python train.py --moe_layers=[0, 1, 2, 3, 4, 5, 6, 7, 8, 9, 10, 11, 12] --routed_scale=2.5 --balance_loss=0.00255 --lr_router=0.00131 --vocab_size=29640 --lr=0.00292 --beta1=0.95 --batch_tokens=65536 --seq_len=512 --dataset="wikipedia_en"
Below are experts of layer 10 (counted from 0) of a mixture-of-experts language model. Rows are named router (the router's row for the expert), up (a neuron's input weights, with its number) and show model dimensions 0-255. Each number is 128 + 24 x the weight over its row's rms, rounded and kept within 0 to 255. Numbers have three digits each.
Before each expert's rows: a language model's description of what the expert responds to. This comes from a sample of Wikipedia text that the model never trained on.

# expert 24
It responds to: Quantity words and adjectives before a noun, such as many, two, several, such, known, mixed, high, distinctive.
router:140110123123109109075150110144140090104105098149151129156129087144118108116104088105150124130099139149169170119124161117137149155152120105128151139146150139127094138130141138129179162132082105155122106142101182158101137164125111138131137136106068110114146094129119109083122167128096147121171116112138134086169131124106134117140139148137145106114150106166152133123193120112149138162137144113159116185139146156095111147138126120131114126082130110128158115157110134100147180145098104126135140128176093108157147147155126131121108143133166194131123145122134118129152065096138157076140170120147127136131149119125163136131113157112158119155089163131114150109143128146090139151144141140066146174135156157110130135123178145140109151140153152106144108136129087108145147112087148
up1:136115125129104164115103171174140149114141151099141139108112161143120078151115114120149128136063127137109096074136119111146109114129168154126114123130125145137125129097141115135146137126184098154125105068117127153110131150142130115117112128151091157082083108068133164107140131094101137111127117144098108124101154102104143166177117077088123099157114097116133175171120118117150133129128126111157175135134121127091119153172144139138111127162121130098105110106146114110129139106148083159128144134157109137128122102100111122100098177116129108168129095128088133136103154127150150180176180127150118124140212112151130159132132129112107110152125121113109108131161128121138130131172085129110069145142121146111143138121103129102100131129121147146080118145142140129162148091139136
up2:123184159172131170107188175111113120110138115088105077116181095113145128107150123091138129148071099136164134129165125125128088168113102120135110103088146127086157156158146190099163184117146153128143127098090176139138107094111147138134163172130116141113141114165119133104090135112128149107118146094138122128138117116136100159124120143159123100095144129144129119156136144123170107116132149152130078131087121153120147149090125132155138127116116133110141134116160156179125117130121133132117130162156098126118191128131114167083072148104137135113121158154136121144117096118146121116143129100144147147142134105119124148145168111088134110109148110125132184121110130090139141168135121172129147155132160164096121116124176079149134123131134141130129133149146114119136163129125105
up3:139103143113132108092153123144116112106139141148153113154119104173116128131085172040098123129113106125127151180086096138113152138067154115110137115133119139146120157129094167134118141101159113154136153131123106105165093135154109131119111112168192152095133134091138112131170111088138151147146115077092137121136095151139144132119106130153156097108116103088147144112142119155114085127118120114148140170118140113126134130159096172121165095127140079100139164119115136108188153127156138142143105121105130124096134165128090124142107095126145124130150123169114133106131128159117122177089139101151123135086060179173085130133120093081126126160162157136145117114131137127101128136140126138117128132146135126110128130106137160128133145109130110099145157081095150138097123099121136
up4:093149159106126129140114149159144094119152112175144119107170120129124115157124154146111122124126140126163156162109116195099110126134162093141142080108132160151146132104139121131145101077149138155093122147173185149120145165149121111124110080173161126137083111184088122088114154116119119124124157110139125115084120117114122178175135121086128153114123176127153157115163104117123133130129143117146160150140123102166113108122107116164110105161127161106131114147125070110123125138154125094141140148152114108126164148102127095183099128165142173129132139124122126093096143074087131117137155141140163103131170112121141133118138159119120141134099128111187101126119131109102122162083122094098126108122135107128151134129128166115135166151140158136142157102086154110129142100108153
up5:152140147109149101118148139097108138117100122161142174125130158133165109107159133090136151122100123125129085140130144139122120123150195122124074096116124167124105141143174088113105125135136116104094147087116146146081137116168155082133099114076129144155141138118092108141142096158121110131118135136144144114146118136148148156123135148150138123117161135157144120123154115104138151145134077110148129132167112123111112080099145090105104120133110125145104157074110096115104132117115084150102096158126109117163116112126136095156134117116127139114103158137140130140137114104132180076122140097131125100158195098134133138131154084153094131145166155139120147130129140136173119136156141101118129137116136174125164113145111194150076110166189107129126116095159157097160169125133160
up6:111173160104151134159142108158130092205140115103172134123154123084154115130126093139110151078144108120125152159128115087118111144164137171096141108146135138164136168135111123134133111132071140155129097147138126127133133148118124108152103122112131131108122147136125120112137168154095113146189072115081097144115124163123158104148123139142133077140122139107123142118122123119142130167129133158130116112117098175143135088110138170166124101096175151121120114104136103123134161134150117141152145115118141170174141174141139159145126153091114118133133139146156119080078098130127133160095139126156103113147128118137074100123144151105141113138140133088130123128140100129140152147134159126149132129108145126105171043152181104134121130137086138100115119099132101099120176093131139
up7:099151150136124154079108115084122103113122160122087108151139098150100134121136106131106110110136108132114162138135153094101084163119145126125165126162101104112119123127112115141124110109153134131134098137105127128102126161096148114103128115122142129167099120123186078134095128125136116107155133144100134086117105137131154176090132109162072113112148088106179121144127122140138107163115088094103143112101096137129095125105139165118166130116134087155127161074104165139165120094115125118125109179126147115196148117151104149147114152144114092131167142149166124145097137071148170155119190118107128137148106124084160131101121120139117105126115112098144092143121133089054121170134125126131116134120131110107148113096152076141145136133127145143128145123153169139122137170122131
up8:128126106117120124113124146120143141105133143125173136126111113100098077130127129090174098128125074159151136105126123173111153080097142126105119082122106144151121118152104086085124109153127149138139158123144140097110121111131117123144122117080156110084142149092127125139142106141111118104096094136114132077172074116105154135127114103164137165132151129126158154099172141130096123101154116108091148149155169146132141104147115144124110132146169177086144122112130115143115133142137150120105174130185123118122151109128092151151154125091147171104107137135104170122143098130156108162193109101166132144139119095155105134087139129108123091096138129091090133125096099128099113155101121138114153080130142170117099133082122159152135088160167146145126106099156141157161135128118112
up9:141114132127105139130116142120163147136123120083125111110120115151105128126190124176182144120123121176177145178124143138097080117113156129148148113105168139120137108161177126134116122143159132102109104102105145115141139145107143140127111112086095142122148135138124095153156105138125131142120121146130144083129112149139151123143072148155080110158166145107161155168182176128109142147137133094158167112137109104166127147114123113152126125149146113120144109114107173136148164137133121138128108189144148134116100137209120140149128162151148161117145132152108135145133148086145126141140104140125128159145135086154099165095160148128104121112136061151110143120156164138153110117156144152100122132140146158169150177134091137118094127146108162124095122112093122082149116118093128
up10:152129131116102162133147123088127101140133106081105089115136146117125116087162138129129150093103104089097120110131124107145164096181121139116170153148157079144147126120107140176121115153116128154135165151141140149174161105115140126108123113146132125132111139114152073144134122107109088156109100123111101147086149096071133146176143145108131082143086120156140107114136084188145130081132118119103109110138103102118147103144125108142123130194135107139110159155163151100163160103114129149111136161154146136152152142132120140102158146134126139161118126123111129082125111162124125081121153100124157159138124134160115120120166071189100107144109116144093123118166068098057126132158123118107118122136119118147120129128125102132125089117122118146136114158120104115105092130130128
up11:094127124190130148159150121107131152136132106097116106112132085153131103109132120106120143129088112158141120132106173131137095112145119155142183132136130144133195144096086102129149113109141127132107102099133127151098165130103130164125169139087147139119130123141128139136140128102127140092140132156096114108135181094149107075155131085117060154080119143099089168135124113139129142165124203107109131133139110165128129136101132117113157116080137097090105111123166143115096108120109117127124189151104106098170169158137074150128135144147135099121116157132117135122125111132118143132152081146096107114123135131147147131121119109131122116105126100127110128163132131101069146165111132159160128124133103125105152147090122067096104121142087086117117125156097149113133148113108116
up12:083113094116154146147122130149162156124106102153125113106150169125151096145096133138129133111078140113126118104140131098110108169129119172141138129125146133148118137159123094126150158131105171105159172156163134117114114109143157127148088137132086106098120110155124107141160147168135113084143126088108133106119133163126150096150141138099098152100127103071173171125114148137149107108081137115104157117155142155194110156121135173106164163150119157106096100158157160122124134119139067111159134130153124131150119170096107152133110110177129142120143138149126157149083108122136148153116119180132113143154134163155149092116107120109137112125143156107100130114087128137129147178111086133114155116093147169120170159142098107117144108164162096157121125161120120152128150130100141
up13:125140096129079174110146082147113182116071076111131164133126135124104124098100120095095120117186157097166139125105092100118084101172163144127118129141152137111203132104137136153117134099120106147096132103115108114129159123155120135138123142139100121106139124116154118108203118124122170160137146140128107114102132092155132125134160109060164143187159172132136123155148097181147147132157136136147155134118133112132124140141151152117111146132149084156098150124108130157114128117125129157116098172112125125160141130087135132154101124104138117167132094137123158133093152136101121136154147133129143141124128113115135138159166110070116158099094124166134128105138105137113124139147139132119095134144126125087143146142129147163122147160111157088105093156152089136141100095129135
up14:104118110141092123128146097142134135141126122123153157142118101160134167114120118119109078095115138134128146149124153120141076115123103144123137127099170178136159109156145136172142138113154187093122126107117105137110150176143129135130120149100116140140130088159117110129122142124126131122132096087153121090154123115122113130190133094149146105103138113161097152109095099113134117160168117106165165152142146145144103129130140097142148110111112144153103114124154122088125109115107103157067123144132152125136157153165145069111127070111119131133159123091146123147148087108129212143103157150137099128151136174137149105127078123119134072152119117142155145134110137158099120143116132095091175125139171110124074159173132176159154149141099142147165122128114121149125128147109135
up15:157149143113094124114156119100130129101158143189144152126052148102119122134105112131101090151107138150100125097094124119107155121168136143133110113128176151112095139091087138115139161160130115144105093163126152126096124120107128121149114150088105174150089132127145087135153091138131140113118096164124102153117157117108103157097142137104165116103125145191130124133144123139108178145139120131145116125147087081114147092152137114164123179077131097124132166145110124107130108135154123143132148120129138103114182110132103123138151142140124098085104107118137106117116114134110132100150141116092132138127102100100145136137196125113143153111124142113166075128182121143135155191115155135086116136142158102121106148098110148127162112113138177118150133152150129101099087136116162
up16:131131183109131121088096131094106183086121126112097090124062112124115156109142133106087114102132148140185121141143152125141150164118123128147163120119105150138125106140122138108117106112135111133117142113114085107126131121144186113128101118146149115126108104132102164118096102153085152163146151070169135125178115119146113129149126190097068181087106087095122153134125130140162097155117164139127158146154150135133131140172154127126124115140112087128087139104134126116119091134108112143113132126175108132142141119140112124095113129090153135102125139120079132168148113100166126139126112165117155063138130137140142113140146137087117102139157124108147143095115102147151076122130125134143104147150158121123168177135137129154108126130083100105121150135138135140139175153165140
up17:095133119138145135122108084145155148149115137126124157109171114120147063044167144131166099141125142141110136107158116145142138160094101148142132140108089158096129144106087145162103107113136149111103120120117165137115134120088162140165130141152095133115109138122158142152171111121077148115095125080161140116115137130121095120108177113161151121128091140073164124115117105084144159117112126110155149154122107095104117142146145140127130111156127144153159128148059115134121147096098110091114062114100125145124125119133133121128160148151148130079109169121111154113140139148148160099110180113141136124142131127130159132165102149125108139131146144134134129107165081136132149122098093104154150124113081131116134133182081116098144167179121130132151112156096141141128116142121151
up18:108120092142112161167143115075172125127123131166080132106070095112119110105127111087165114094120148102156146169123138091134166143103165114121122135127114144135151088128104089093112120138124132093109143113081178120160114153159114140127115145109094144121124116129120116125163154104117103133157143138135087099112157096143130154149117137154140148118128127128144128152169123174152131151135119101159114186121125145152139135120165123120156090189132094087094112115085135122148134100105104137112129127107131150125082167143168130080138114151128178115130155162129162122112123127115162135127147156127149093121154124139163091130147123111131122179107159151158143149127117120173135121110120113124144124164118114108134112176123096169136187172115159156093133109128150131129164127094157
up19:112173170125100137109122076178119147128102138162092109134162134148120096128108093129163098112101118127178173120107153129095111087131101118127152123113117183154141102173113115123112100100150146141115182135143113120121135141104141090122097116141132118122151089134135092161126151151124137116119111113099136120135139123116131114111130114140117100124177107112127175168117097097125101154081097099152158109100142142177149107076181139108139170104138118134146087090136123131118114121153131131150152138106126147111116125137132142117185112116136130117116154129120116152148153134088143120106164118146158108118129137105158095083085132150079141136120096119144135124112115099111151189102129132087076123075127114141159140118126131096149132161130092164116111091169115103121160125097092
up20:134106105125103114161155144158118140157137136098146156131134104103146122130127127110117122135104072118117080161111138169141114112128117168118170115166181188125123101132129124190149099199139099134144110091137128159104102124122102162148129129121119077131102135113137163155135104140118088092140126106156123164145157148163114116087152109148154131163153132149162139135118111131138115109127109134144112076134141140128140146084127109134158166153128120118111154136163151131128112108122104117137127115130084107127109155129128135112140111089144162138140159106174137097140125101133147099131146100098159164155086128141122097114146085141104123105086096117103158167092122157132131104179134142093134124087191115131111144140102111142095154175087127090127129124160111125086136110088105
up21:106132086119094145125124136111143120160134081132159144115144105134104125160095091137165127122146165132134130097125101118136127104176141118135117117129138151105160141100177131101109152113098091148097143145085101107137098144116103097107164113135133128134081151133125130156072147147150093159142131146155156146104136128126146165126159140144150154128118154128119144120149109093071119120112135084183170177100097128152143063153091170103124124096160123132097113151088121113103123098125135124098082166122144103137110154152137113151176157100123127111085085153112115130145115128128149134114171145114118146098124131133146106098146129093115144102098084144174115152111132164164141150133139115161149124110141130155104143129164092158193136133118153122161135172146123137114146135123088
up22:113092124137132121121112150095171157161087073142112151101090163135122138124117144153109174146098152127133127131108169153142103123172113076122149162119108141125102155129137154137151092101116118155108133159146095116127139117149130141152138159162140101142107129088097072152161162143077066145145114136165143097120102116128184145120123144134123184153138122117126115157096079106176091147120088148158100102156115121117114167123102129139146114133140139127183178148112134101161107115112118140146082160102142111184118134134138133130117147109109118118117103150090142115174138124147131152162110123162107114106122167131126162147122122101148104134145107114145144161109122124159109123149160170115142161151115151113129178136149133132143113155085091134161154108109107135112123146128107
up23:077113122133137101119152057126126112125115144131149159109093084118114113110106137134176094130175142140122125130160136151121155124154130110133113101092125123115070131115124158120106127084132122157093122106147114145092108137135139072110098114122151103162074082129125119081155081198163133170098102060110155121137132092128123146098092112102136146122131145162106152139114105135120153099125161143145143139111097168116094183117120125120090133111118125106141111109174120168126138137111146146118171097167096099146173133126115161137142160135089124115162134128115143095155093145133151115122117084100118114120138168113099128089156120150131141111146135128136089115139116136108105155154128125131117124124138132135148132128094163124176112150144092119102130141129108131135182129140088
up24:133159150126190161135131153098152189125145139163118124136134095149109090138074134157112145146127163135147132118108135104133149115143113119201155128125111149086094132116129120120140131123155121111099109111132112150154110120121120098119145166109108095108116127162121139131129116136123119139129135149165116116138144169104098141189113154133121145120174072098095146160125171120127114155112135145155137102136090139128139155128125141109132094139077118137164106155147129147059159138110120168089097152160116156103128128122111111119110090151141120160170124132128107104143130119144180134111087193119119130111152120105132135156090168083136133125088120127103097100119133138159065120165143086101170135107135127127100164158178128115143133144132138118118142118133128139118138156187129
up25:101150132121129142127146151142141146075143128139068090147111112091094149122120143099122124109118141119165175083167128113126115137136127107108139122119099172132130135124124159138142077108145090113150100115115182131148094144141131119125165122150111116132088118159136167113122165169144141107084170175109105117114132144150117114077120117119120129119122142109164121120148150141117141101148109138171171117150108119135119111127135158163181140160065178168187112112087117173119093139129111151129135134158120108152161162133119137141107123116109151138168168142127103116138127117182162150105134108136123145144124152104135163134103065146148111167099119139120143129170163084118098091153151108120179124129160151110135154131154134117106099157117142106153133158117139140127138086114114
up26:134152146160155146138086109093131096158089129121127151133148125147099139107142168184140121159137155092114160146112125101110139129129134117149150131105078121185122101128153129151174109125137146142129125134123118131091124120115160120139113130122101132111109145115127161123133116150106149112125124101129112161152097119136156164146148142155122125122146111145123046094088085161157113156153120097143126165142111094100146137107122148119114118122116142138185140119113191133088109152123139165108121161113148112191140109146112141087133099166124134112169139092130110096115100127141149083115141160124147129119127150126137097111124169101108082137106144119105139098163111166117104135083121143136095141106106138117188123127143116161126096106152135118116106143089189187121166125162088
up27:124107120128080135139110111081128116124092126124126138133146125141114133139161135115129100074153126146172119160133083101117116138134135142171172113141139135126129109111149141123114167133097114141141139125116139118090086144114139176134111126112101148138140142123157139127149116094129110114137106121093102113118165153120138139199075134140111127140148132132113128167135088170134098153126127157166188137103138096111128116131197138154118103067108105122145103131135146112172158124099104155097142162115127098129093140133163127076101156133149156122129153112162117126116135147178158120123102161148097126138102147137153127104150123088097136138194173095148190112150145096153074152126097106127131136133131117099099115078124123114122137108111122105118095097123110088150094106160113
up28:147118134174111123085154150143126112072128089164151142171149084142113170152167126075187146135119107160146096124148101165104095156161144150139138145169088113099185107164152112127129148118106147139070112149109106145138122123122140100121122180134155125107087109098141139143105148131111160157134090115099134078116155094146150112121123127150112146112094097145132141112137123139116088132125134142140128118137132157164109090123107162145147139169106111088144084120113100125139140135137117157165080128165133123112134155152127123126119181137128146155120140131147088131146111126104126114171125131094158128119119122122117130083168122122077145162113136134134115180158131143149119119128161169131124160117125114146148112120136147119142116112146155101135102099158119081106127118201141
up29:122118168122086130157153131127123134149095126134146153148106089105085094147149127096151115135118124124147139130127112146071112102125147139177092143121133116128101125139121099116150142113130107125154114103121169124110152121101168158118139146093093138144130113129160103161101076116167116150165128125115091128136148101123143149136173167112112176091114144068106154128095161101105123197118143106143129168116143125135107130126146125163070123124115106099093129117173129084128073145159142133141080086164126142120100145122092113123158169189117091123113159162081118127128127121114126104147095148142123135104141167119115131151136117090112078166119145158109135132113158094131135164125177124120138142109133149153115147145120169119148122115182116141112136148142128152114137175128120
up30:100103113128143129099113104126134090121101104113104149111155134180124085077120127120122151091136142127118128106123152121168126108123104081147159106117121108132141158146117112147129148113168141135109126123123105158169157116095103117117127104145101086147122107100139073082084123170145103147169152062106094124141134076119117142141104159131150114134112102154141145126119101136109136142153175138136090083139123123120153132115115133130094144130100085080128116135105131175160112125109084150160135103144141142103188098148122130126127157104080142122135165142154171150126181111099105145146155103099148096111130155127126128097119160115122107103122168095170127108166116105106115129119126131121103120134102085121121131145092169081147157103150143138123127107173176118111138126089146
up31:119088128134154125150107136149141098100125128108089147136121117127123113134108163099152107114102103110098148140160170112137125151120112106138142163108188157126122115129152119097134170147153128080107100138130121158109120122156177099099120149123136119124121121127100098094110146089103120120102172130111130137130122105133080130132140106128157111113106121156122162158147124110147160108095142132153150107147132143114109160163101078140101144125120104152128120132155161128107132142159193129118145131162140155114154102140056159102114128136156126191081166141107143054140124105144106178156144120158088199097069162139136106144103150093133154129146133108157094171142129123115112179132116156124144148110103140158125142122128115135147120118142148092128161123155105139129116134086117
up32:143134111107118121053145146100118102162121153129150142154131149146163102076128129092152132132162124124155132111170138122122121111093109082114162103121140084133113109148155094124133096138117151108175091134139125122150092102122132102162099129131100152142158126099147100151132136170137156104136117125132118101136130131132161152156124112108134147125097143144155121122092114136137170148192097144157104151122118137095089115114090121115123173098123115126145112141151161158077148097127166174087135113148152113118088145127094119139108143142115125119082128149130129135147137125143126131206180075095113147136149175081140125128122131131144116120129174148131109096108114116129146104150163103129153104154158106118129146148085138100128094120171146105148132086138096163116122171090135
up33:168146141131146167122149133152127135194147065090125149100107127131129161144161154144124132127165161111115115086133147124153137111108105136094145116076079105115168165101138159139097113087132118136123130130156129115152134127163151137131108136121134104098155054158146166141134092130107155127149123121137117134082141133136100144146147134113107115118089136104137155132102122132166110166112113148192125159134126100112122127127127098115150155111132110141102103106111119097117133169110110156146124147103124072104154136125111157147118133136093125094136148107129079160125151093107171134105128143114114147112093139123131120105127146132065072087137104101112099087124156149147135123117156101119109118125062102126101141105146147155130102163140159108157111102172160134122087127154106
up34:123128118075095110115110127096131159117117142133120153141145145142139127075102142163130097131116164160146126102163114128109137124137098131095144119096133164113144117107097094152153092107153129154111123106156143132190133129112099150113126127145104138124105118131156105109124158166074175146168119133080105122124140115128147146117147104162084108170123117144113129140086122131133176186116106153125131112117150128088124127122131138109168169143104127118151123107159143135144146133092134155134101113129134161147121147114112139203130134157138133103195140127144168122147119133115136127150160168125152131097120126086161106124141119107130171112124116158167107124094129152166133104139120076146106191094154103125156162132155133161135171145161135121171168151142176143167110123131164
up35:134158138110097141131092079122150094165123167125131131174138146132116147141116134124116123094161149094141096103115120117114135150157146116143155099128132131133129125121126084090109119145121106172112137124141078108175112105113163175132130139149131127119149154097128118115166147155103145134116156126125156099138102100136104137141126131143115174164150141097117186165142076165090142102166138104144115150136136161117129081165130135139125127172155089117107160104154160143133158086100189125130111146117133108139116154096106154083100163094150118126129141143135152108140131176133100167144123133094156111142105086054150145120127092117150146161123127083123098087146133181162125146105152087126149122124130139098151183132129143151106132152152104111141113084127125128140120128119105
up36:098141119118146134145116110115153101130128135120109100123141133113180131112162116129134146171123131105141128154138153091110157134166146115148196144150085144109108083090164131140138118145120090139097125139098137102125152129132123131140133138113141137089096144088148077114144131155083162112142152128128099102137139107098146125137131127165125094121166128138098133163111090096128119176093112083169143150143110104127131107133092127150129181091106078102134138115130130132160160105139116150123154106101188125100154101129127134158137120149100153142144133084139089097151122101153135078109194146125084135095080158142136161144141140120100099099140115115146074134100133168095163156081093130102108149102164108122159114161149151152138130143133126123089151159141129119111116117126141
up37:121106134097129166128122126141133142174126135112135153155144094077136136107142133101106065174139115131089111127163124138119135120127126130173157154132133140107102153147121143172107101126102146132153127128151130159114113148087119110124111091116111101129098124097095158125076091097111130116153120139119112132130140147161192062103154121151124156131115101121115131064116141122147127122122165121123145097147184111167140178118151118128124140085156132150157153116141190142126153132170131145113131119124149158147099106122124154112148088156122149126150115110141089117129127086131113104120154127152116126172141153136134068139116108189121112118130108109147133117159140165116119159086152137141156163114154180148108115164127164149140112150114088116124151175148118108172133093129085
up38:166117153148088126127145131075143122162160163098139159140142125151144083150119107133147118127137131069135102101120152176113120115109132130145147134096106133166109133141132138182151146080146090117077135063144147138132100167135154138092136097098120140098147080082172158118087163182128145109119101141124106098126132117149137123112113143181112106135149102101173143103137092122097148132120156156185149113113097124185160132116144120132139136110137160124148121140141108079123149098137135119113122137144093143138142106092119119148141145105145122124103147183107093129142151113143144123115091129121127122107162126114166085137099105101081140129100154125133113113098083131105123113108148090129139068112128139118088129160145133124120110137122104106121118162125149119114166173133125
up39:121119138101124168150128150158149135129115119112140155124163138108116132117115131097125114123118128148086110101115117155137103152150127126119132161125136123115122190085092088128147131128144096140159088135130149172111131129137148131109123148133114144129110108124170095126153113118101081118135100140108134170142096157139141138130122107122145138148190101144137093183128127170122133080141181158124125130103113109130142185117156125115119159105078165165102087154116176174151191125119104125164103125137146156169140150159130151151138101153152164098088117112116118097123131109090078106139150103101126214165114113137105102112078130146130111120150124130140117111126098163126094131166158148148124155115112121134130144108162135106149103110138133148070118137125120130140090108129089
up40:116130149157106119122119116130148127095150116122154170135121124129149135092131152119150161094109121129122129110138124175141135147126144143134161098108170115133098121191093083148132104114166129116083083148117165135067109125181151087141087129093119137129127118122111126146140151118125111086147127147131137109117080101141140136139160087088109145088137134137103130133117116119152126158134148099086138156168132122139141068125134124154160082139111130131122127091127128086126164130090080096182130155137157104142155165154107117138128110157153169135128142114125102113118163146132150129135163157138148129130131170138159163155104135166122126125156149169122122134122151142122133146133136141149113170149171160144178091157142142112177146189168122117187114105112132096120136168110128
up41:161139139142136092113114140152163067134131100150158104136124142129137142110176130131179109151113166142128124134150104094135156107137110107147172103162112086165101092086104123173184135141146179146123121104079112147126132160112168106132129088152138141148147180127108133115145105158146137114150120167149146129139145144115107171134104135093130125118153124123118067133102099118207123113092118089124150111131127123154117136122108135155091108092129138135106186122110096147144121096131137150162141095148149145155119107125130113180114119101133145120171115157131146108119158091138112127092101165128101131165148107124168120097137147137105159099111141127125136120135128122115123102111100106134134159163159082146081090150149088092134132111118116116109108117117140126138130131177095
up42:134120169140160125120148102108121136171146118142154098133132135139170152128127113104154142165111111142153092135162112095108111142097135139111116099119158165128155146133121126076141143131084141133188138133116178133165127169107133178134097106114142140159148105122105135095174155121138099141129102098119088109137117091166155139199145135136150082126140126158135113136123186122138117146132151158113072151163139184089159149141141114116126126128158132135117110113132144129096126129130110123113140136193149168140075132172081145121148172155099086176086149156110141147107148096104145111104093121132136144113169120127130108121140119121117049156146095107127132119086140134099121151174152138107131121129130124134118110161107136128127116143118155124109147124144100118157128136110130
up43:118108145140159129122171119117111156087148137194124123126157078120129149104091087133143097116124105104124128110102147159141146145111178131125143130132153121149110144137143107089163152154148158134117097110131135138144105075125119140129110112099129161118123122175193062141155101107062172119114124113141133118201125123139137134140161141103145136124126098140147111132129114164125127159131094102081104173105121148116129087139123145131105143089121088147073102163141125087136151115143153135177154092129125098148122156151133166135119105169137147105121135158170161095140123143140130139149127161122116135104165137063142144131137164138112165099090160131104118122178142125115109143157123156147154147119123155151148092132149119142108128178115123126139149107132111127134095122124107
up44:129123134143126139150104140116160084117118132139150113109120150116121066175181142086142163110144147123146134108156151151135118129089156152136123108139151181159090122106110089122106106123108125178146119159127138075161128148105120147117152113112134168144110146126100084140150144091123144133124108129139153156123158084112139119113116148115110076145135117131146140107125073165148118128112104154141141117100132140104106088102130142131118128124119177174164153109119144096133170118114122111150159087150121114100123139121099141099127135141126168100098114080114166075124095114195168125146140069104094110133099139105117149158135142133132162102089131121176108155137143157135106146108150122084143142096157149117130148131150102099164137115139106119082128105140107089153122131102162
up45:143100131130099146087166143158115115130127163190117147124165076128147161154119112120118135112121131166130161124145143127158152141158163125133079142125143152111108093161112101106160099168134133106112103137115130184178132147140149107105095122107131118097105114108110080116077138120112101149136132096150126140114155094136146131107139154141146091127139103125133151124091097131188122149152132104110133123133148112119144110172116100154095123135145103126125094118130087137101120133127063157120132147149143141169125161163129085145086174087149182132131116145114104118158110151125139063139094106112105128131137122145153168134168154122126160160130121111108132165143142073118108111147111130133126129124124113138188105132138140127107090149141157101150134098159115119115077135180136
up46:121112113146130164089127185104139122150115064105117107125130113130141135175132131136117122085149146107141117125132123151119121126120142109107153123136060088150124095093119113090135108121132124143106123126151118156175202144116140138156121136155123101119095125127132181168148130106133094085166118088105127131082128164149096143159122113134128137107137114166089134124170096137135168130123093144188159130137110117147124136153122126095128128139151104149080127136112099102128158081176151093149098122135142119129118188115097141146117152107114115095116122124134148134129110109124118154143134149095149093104109142167142102148115141149133151182141109133147117099109104109119149107124124095165168153160090124146090126164139144185180114137100120105111120127126135118153145078089112
up47:160124130143085152103120075136138157125144109112112144120138143155161159139115090134122104139120147098123140129141069145055123121138144187172148128165112144148138095139155116119130139156145150163114115171145125117162092127127112103122120101135162127125105095097120113130122135133121176076158096144127110092137162110144095118147104113129118123140145136125118129121132129144088120117122148102129122162146075166082108119160092136152126147147124113152131099134117127102155115102141100112153128103138125131132096141142117103140155161110156110151129135093121142150110146112177144132147099101133131170127162135077101111150145151147110143103138162211153139174130144135105127107139096138118093158056185139116133108120141116103084100098144124110100124107144132136107122072183130
up48:170126147119157123152150155125163156112096110122162128110131149136061140151141125148196097116123110162106128164154094126105128134133127127140123127111078105128071140120141133137138093149160136151128147103130133131125148124135099140092120128141108198132118075122091137128117189168105081148085091121107139148150131160129135102129169134102085125145152153152144150072169122162120145139144119141127120102146160142147150105117103160153067158128139151132114106128123135148114118134113154134136156133125086118185087149089103123095182120135123143147110165105138135148123103100126137143123144140189130125159108157130120099125120102121092142195079152137126121144132139165123162186107108148119114132131110113117125126118125136132128168136135098132126158129156129157146148142102138
up49:145136140100134160143113108148133106122107083064127116102117127125164139147114092160120104134137128118155111110117149138138119118117119110165114147135124192139101142104123136143156093119122127140117116108147100102131155134154134113137172134144117147119134156116115094139160133151114135146122153163138142137127153089058085133090126141154125156128114115138133090123131074150144129139127145128174107130131076122130122115106111166121120120108150127131087096116133156085151166090109145128150105108097114111121174121129190120134174145082155172074135121154148103097097061123163124108130129087117128134112088121159108139132128133127138170091137115092150139112203144205161142161113098108140125168111151123113163112137143128128134123127126117132128184129104139105119174116112124
up50:162094143109131148123137098144134132103116121098132167171115119098117137160138132141151123151153100135139128124135124136117071148160156115161226130125085155130092137114101108143127130124154123122127158131180138140160134117090115124149102098130105118144138123111135126135092118138108102126081089122119154155079131119114151151135130133157150142143138127158169094139174178142143077154126101163108142135156120174139136127089135087129129136127104153071154126142086163112158128141086129183107109102166134136147107147097120120104156091135161148100112184073142106120129103090171141119112141161152124109112141068149142108118081162132132131097087098119114131121138139141121130143156129124118131149144125117105144135142134145096155093106130145129139091107167108142092115106124113
up51:149146113100131150100133149155149092088138089143109125154153168127158137146113098122141104131168146156147117130140110132093161134107136122150139139140121160121126136111104135105126144142110088127087094114135136151129148138122116167162115140108123130137127151131139111122123117098115154174150149090128130145124134063050127126130174119150148092166146138132183159117142158164156119075164128122148166115125134123102135109151121137157151105148156133139135103141158114142138120094170133111125072081160122100099158135144106135118123178100193111121123108113121143150098121160171111119139171119131151110141124129179104153109125102117105092117124103169120123093169142097165106153124168107143122076140155139123159149116135133162157171128183134155125122102114135138128142150076108
up52:144122115117131140136086124120176085068112173143156122107138099166139089134172159179067110111155157152139123146095161128108151104132119127111107113136183130146109135128132112099153117137184113123124115132131122104137140105150124112120131152127099170156112092115148096124075132109137139136132146101140120154127116112117100132116112098146147145100118149171150091124122077122167135121121087091131127149111118139127120099152097093165130160142132146182115153125135098145162112125134115111120101159128097122180137138180139131113143119152162120127152076159168110114137136193146128122081102115111112141089114133107133120167127114135131143125130128156126111152105134123134099139143091179140091169147150137081136130139147139123136144112130161111161152115142130132068063125112102
up53:133097167144119138137102099138109122164118107159142126140096125120091126106113169130162159119121117091070099129123147111144079107141170100180137131160130115131133128187072129131177144101147113175117149133124141091133090154110124126087125147140142170106125143132152166109122122172092114102115121140148138132140106133133060131123115138110170126109170097080120125153122131091154145127092099151150130114116155128132130118140110138138096104120153112107132128109135115166104115124136126116149148125112148137126168131094086129144107078163129160153172126101139137125102140147105135186102142099135136154096105121109143170125086131096096154105133150158088170140107159142162101121114120103149137131147140119136139103101126109181143129118158171182114132125112145105102082158129095
up54:190094092130123122112138121147137105130085135128123095081147139162123136111163114089129085158075145175163127124158099102110156121140128159174106154126138138109088089098126126145112140140151099141120104171102132144124163159134117077100127168121110150147111118119156131146143150198151117148138129118154128115135123147144103108109108126119156127164072149143142113114120088170155114111127120075149112126137114106145142155173119140143136150064082142092158148154141125095152153139134140170136105154145076107147120135101138072146125140119146121104106139175096081135149167107168127111107106126166125125118121111119131106138096128136082117126171122103106125168094109081135178142105118137132147166127137146138122131141140115142090111152122111141144146136122131145151115110118124
up55:079111124147125113104114148134132137149124109126107111138156137140156132107131125101143136172131129119087160148106168143167118099137141169130132158119110116123126088113112169141108155107134147174129144172123146139114145106097135065125112098099069146108134102105157108087130143127171164102116153173154102142140131152091169117123122147116122140154129143133106098131107074106122120095128113143115082129101153106162091150125117101126126083095118101097125159122171161124133135083128132103133163131160153151107123118111119146113125087169162164113173120117113096109129130137118116127148121109092165098129099115137130084126139082120124156139144124140125072140183112117083105173091147118136140104092099137111104115122105135090111126166161108132127128137147090145091081077114124